config.yaml
n_layer: 11
d_model: 512
experts_per_token: 4
d_shared_expert: 0
activation: "swiglu"
moe_layers: [0, 1, 2, 3, 4, 5, 6, 7, 8, 9, 10]
router_score: "sigmoid"
normalize_top_k: true
routed_scale: 2.0
router_noise: 0.3
init_std_router: 0.0394
optimizer: "soap_variant"
beta2: 0.98
seq_len: 1024
dataset: "wikipedia_en"
Below are experts of layer 4 (counted from 0) of a mixture-of-experts language model. Rows are named router (the router's row for the expert) and show model dimensions 448-511. Each number is 50 + 15 x the weight over its row's rms, rounded and kept within 0 to 99.
After each expert's rows: "comes before" lists some tokens at least twice as common just after its tokens as in all text. This comes from a sample of Wikipedia text that the model never trained on. Tokens count by the router's weight.

# expert 63
router:63 52 62 36 33 46 81 85 58 31 43 35 55 58 42 67 55 51 51 34 64 42 40 35 33 56 55 41 55 63 44 47 73 49 60 41 45 36 43 48 68 78 20 75 43 49 71 52 28 32 76 51 11 45 57 69 54 56 27 73 55 48 32 36
comes before: ")", ")\n", " |", "\n", ".", " ("

# expert 7
router:39 58 64 40 54 45 70 49 65 33 48 44 36 31 64 31 64 53 66 27 60 44 34 57 73 62 52 56 60 60 43 61 61 32 77 64 38 43 71 68 37 36 45 80 62 64 59 63 41 50 65 46 36 77 50 55 53 85 60 43 36 21 62 37
comes before: ",", " |", "\n", " (", ".", " and"

# expert 17
router:65 39 65 60 54 74 63 63 50 50 26 48 55 64 64 33 60 52 57 56 72 62 66 64 67 45 63 73 64 40 18 27 62 65 65 66 39 45 46 59 41 47 31 57 53 45 62 55 15 51 66 45 45 62 30 38 40 67 61 59 72 51 66 51
comes before: " of", ",", " and", " in", ".", "\""

# expert 50
router:44 34 64 36 47 55 61 58 57 57 34 51 58 62 49 34 64 54 64 30 53 48 52 58 54 46 45 64 78 58 50 33 66 59 69 62 40 60 60 95 60 70 42 65 29 64 43 63 63 42 46 53 35 61 58 47 46 43 23 58 40 39 57 31
comes before: " of", ",", " in", " and", ".", " was"

# expert 18
router:43 23 52 49 80 32 52 62 56 71 47 48 46 38 52 38 74 20 75 59 40 72 48 43 56 63 32 53 52 66 32 64 56 59 61 53 47 52 52 63 55 67 60 72 49 49 52 82 78 32 50 51 30 36 49 32 61 44 41 50 56 81 62 53
comes before: "-", "|", " \"", "The", " -", "   "

# expert 45
router:28 62 40 31 35 72 50 49 50 58 35 45 70 30 69 29 51 24 78 31 40 83 34 54 35 35 51 70 82 48 47 28 74 63 65 84 56 44 34 73 69 58 57 60 42 75 46 71 37 33 37 46 59 32 22 28 45 70 33 46 66 34 67 47
comes before: " of", ",", ".", " in", " and", " to"

# expert 29
router:56 27 54 34 48 42 55 51 51 57 39 31 21 54 54 61 55 52 63 16 64 67 43 67 43 64 42 35 76 94 35 45 58 65 73 53 55 65 37 55 58 32 22 48 46 42 37 53 43 44 59 57 23 46 36 41 70 66 27 59 68 27 45 60
comes before: " in", " a", " by", " to", "-", " be"

# expert 51
router:29 61 60 23 43 59 74 35 57 69 64 47 66 35 32 30 66 62 99 52 55 84 60 64 64 46 68 61 58 67 32 46 40 58 59 72 20 47 25 55 41 33 47 69 37 52 57 36 44 20 42 54 60 31 49 58 32 48 69 46 87 62 47 55
comes before: " the", " a", " he", " well", " that", "z"

# expert 11
router:55 42 49 40 33 68 42 51 46 51 30 16 53 26 51 54 51 54 77 55 48 41 52 55 67 40 46 42 63 54 46 30 45 61 75 55 21 37 54 73 42 29 37 39 43 57 58 48 51 32 47 35 35 48 57 65 38 35 39 62 49 70 55 55
comes before: " a", " the", " to", "ed", "ing", " that"

# expert 55
router:33 42 62 49 45 62 54 52 56 44 17 51 33 43 63 40 51 32 73 44 83 46 47 61 69 68 33 40 78 63 58 44 68 47 61 61 37 43 37 63 42 36 15 55 68 44 54 65 71 38 76 62 38 71 44 73 46 72 60 55 41 29 65 37
comes before: ",", " |", "\n", ".", ".\n\n", " and"

# expert 53
router:46 36 35 53 62 42 60 48 48 63 54 54 47 44 60 42 79 47 33 64 53 43 53 74 44 75 63 52 60 64 52 54 73 24 82 61 45 16 60 68 34 29 68 59 63 45 67 52 35 59 70 29 47 37 80 45 67 65 25 61 50 73 50 34
comes before: " |", "–", ".", " ", ";", " |\n"

# expert 24
router:51 56 59 34 57 22 52 77 48 63 43 82 52 48 61 61 64 28 59 36 34 32 83 47 72 45 45 44 52 61 59 55 63 56 64 58 54 52 20 46 68 48 41 66 46 58 60 53 47 58 65 37 45 64 24 62 55 84 32 55 53 59 61 43
comes before: " the", " a", " his", " their", " this", " an"

# expert 8
router:51 40 48 40 47 33 50 60 40 44 18 43 59 48 58 49 67 59 70 46 76 52 72 48 68 54 55 57 35 48 33 32 65 64 54 48 56 38 63 39 60 48 28 60 18 47 61 68 51 36 57 97 64 44 57 43 62 77 75 38 65 82 59 42
comes before: " |", "–", "1", ";", "0", "2"

# expert 25
router:50 34 54 43 06 26 59 49 53 50 49 60 32 43 42 47 48 67 62 42 22 63 41 66 59 59 54 69 79 56 39 48 65 59 69 59 64 52 52 44 68 64 46 39 22 58 66 59 48 25 39 45 45 39 80 75 64 58 60 59 56 76 47 56
comes before: ":", "-", " ", "19", "20", "18"

# expert 10
router:52 37 44 39 57 52 53 24 25 45 15 73 73 32 58 62 39 43 76 49 47 38 67 47 57 41 63 48 45 24 41 63 56 35 73 53 24 38 34 63 27 52 55 68 40 51 74 70 46 43 53 44 40 33 32 33 67 30 83 32 62 37 31 36
comes before: " |", " |\n", "%", ";", ")", " ("

# expert 16
router:52 61 53 26 38 79 41 53 50 37 19 64 66 51 49 38 49 30 47 39 66 59 52 62 55 51 46 63 68 42 62 11 66 40 56 63 47 33 36 42 75 84 47 66 32 53 66 70 45 35 58 61 54 40 38 38 47 63 49 56 63 44 56 46
comes before: ",", ".", " and", " of", " in", ".\n\n"

# expert 37
router:43 35 59 38 16 61 40 75 42 54 38 42 54 52 35 46 79 57 81 42 09 45 65 37 39 49 56 26 63 61 41 47 45 65 47 73 78 56 69 50 57 67 02 77 55 64 39 69 33 56 41 62 19 57 66 51 42 46 26 64 70 41 59 47
comes before: ",", " |", " (", "\n", ";", "'s"

# expert 31
router:53 46 40 55 43 32 59 58 51 39 39 36 56 38 77 34 67 54 84 41 60 52 69 51 45 47 51 63 51 21 23 36 49 49 57 74 51 48 62 73 53 45 08 63 52 32 69 79 43 47 41 52 39 44 65 66 51 41 62 48 71 40 30 61
comes before: " ", " —", " +", " W", "1", " −"

# expert 33
router:50 25 43 51 36 61 42 99 21 56 50 54 37 36 57 52 62 35 44 56 42 27 66 50 47 53 41 40 41 69 49 36 63 63 83 45 57 69 64 75 62 49 61 72 50 60 49 59 66 58 29 67 22 46 53 64 54 75 48 42 55 70 56 50
comes before: " the", " ", "″N", " a", "on", " his"

# expert 30
router:75 45 44 60 47 46 62 66 97 32 31 48 35 44 49 38 46 47 51 31 29 25 75 48 59 65 47 42 69 27 50 52 49 50 43 59 61 52 43 78 62 21 29 75 45 53 52 52 40 36 54 48 66 70 52 59 49 71 55 32 49 70 52 52
comes before: "20", "19", "1", "0", "2", "3"

# expert 9
router:38 78 38 30 63 51 43 57 52 67 39 48 31 68 55 56 62 67 66 34 72 27 67 73 53 52 76 35 74 72 49 27 47 63 70 55 39 43 35 43 51 74 28 49 57 65 66 60 51 22 52 67 28 61 66 61 59 51 44 30 49 06 34 63
comes before: " the", " to", " a", " be", " not", " his"

# expert 58
router:61 27 16 49 29 38 43 63 48 55 37 61 59 34 54 36 49 37 75 46 46 55 94 56 45 56 46 50 66 73 52 44 55 33 73 66 25 71 25 77 46 37 57 71 48 93 58 57 65 44 70 39 31 32 43 53 51 61 40 66 46 67 46 44
comes before: " |", "|", " ", "-", " —", " Win"

# expert 6
router:67 03 42 40 61 61 32 40 58 64 57 32 40 53 76 03 66 50 56 54 43 55 46 75 71 42 52 44 54 57 38 55 70 58 70 50 30 66 51 68 97 53 21 81 40 61 41 57 40 31 65 42 38 37 34 33 66 85 74 56 33 81 52 45
comes before: "20", "19", "0", "18", "th", "1"

# expert 4
router:42 42 61 44 36 36 56 77 42 31 43 35 46 60 61 30 54 69 70 44 52 68 65 40 56 55 62 55 61 63 18 20 48 42 75 70 31 79 20 56 49 30 19 65 46 43 44 66 20 40 45 55 27 49 50 52 75 54 62 60 61 58 57 60
comes before: "|", "==", "The", "===", "=", "In"

# expert 52
router:27 44 47 42 43 70 60 62 68 36 34 30 47 48 37 58 33 73 63 53 66 66 85 46 57 75 65 59 57 44 11 45 56 19 64 44 58 29 71 56 55 44 39 54 34 78 57 56 51 53 50 69 25 45 51 22 44 58 31 45 65 67 57 48
comes before: " of", ":", "ly", "ing", "s", "0"

# expert 48
router:51 40 42 41 43 65 57 73 51 69 46 43 60 46 44 29 64 64 64 47 51 52 63 53 56 45 40 52 79 61 56 93 62 47 39 66 39 41 11 66 41 70 24 48 51 63 74 36 59 13 52 59 27 47 44 54 39 66 31 45 78 66 57 61
comes before: " the", " a", " by", " to", " his", " in"

# expert 14
router:40 39 53 20 32 66 46 54 77 57 54 43 23 45 18 62 55 70 62 52 29 33 44 78 45 34 37 60 65 38 44 51 44 48 60 69 35 38 45 80 79 48 42 70 48 38 77 58 34 39 59 65 40 48 73 26 59 67 64 58 49 57 58 48
comes before: ".", " |", "%", ";", "0", " |\n"

# expert 35
router:25 30 49 25 53 42 47 64 37 85 43 39 36 32 24 42 39 38 44 47 68 35 49 64 61 81 48 45 59 42 61 10 65 36 37 57 41 12 33 48 68 25 40 82 58 45 69 61 40 26 62 66 51 24 52 37 62 68 61 48 55 65 58 56
comes before: ",", " he", " the", " that", " it", " York"

# expert 39
router:35 36 54 23 63 24 47 44 68 50 47 28 49 31 68 35 50 49 45 48 64 47 72 27 62 74 75 49 36 35 61 56 53 63 72 61 31 58 72 46 50 45 52 48 48 60 67 53 37 35 36 57 51 58 55 68 49 43 49 47 66 58 28 40
comes before: " ", "-", " \"", " —", "19", " N"

# expert 38
router:35 34 56 50 24 32 48 39 62 55 53 46 59 57 46 55 67 62 82 52 70 69 97 27 30 59 38 44 73 50 45 43 30 35 53 44 26 54 53 65 68 27 55 70 33 42 26 73 33 46 62 65 37 36 61 54 66 55 43 38 74 33 54 42
comes before: "|", " |", " |\n", "==\n", "==\n\n", " ==\n"

# expert 0
router:44 51 49 40 30 51 56 53 51 66 42 51 42 59 31 43 61 38 48 23 68 76 62 50 47 53 51 29 59 37 44 29 38 46 41 75 54 57 54 51 43 52 04 70 40 72 71 39 30 27 41 43 55 63 33 58 49 83 54 51 45 64 20 41
comes before: " ", "19", "20", "18", "25", "17"

# expert 49
router:57 32 61 42 46 33 55 29 53 55 55 71 49 64 81 37 74 52 83 36 51 54 56 81 54 47 50 40 71 57 49 67 42 51 39 62 23 44 37 41 34 40 00 65 46 69 65 57 72 38 59 65 47 45 42 73 57 60 25 34 59 76 19 44
comes before: " the", " a", " his", " Representatives", " its", " their"

# expert 15
router:55 25 39 33 50 52 55 72 63 48 42 44 46 59 58 30 44 39 61 29 59 77 61 64 51 47 76 48 67 49 56 33 63 61 74 64 17 35 17 81 37 59 13 66 57 58 41 74 62 58 45 72 47 41 74 44 80 71 52 55 47 68 63 56
comes before: " The", " He", "==", " In", " It", "-"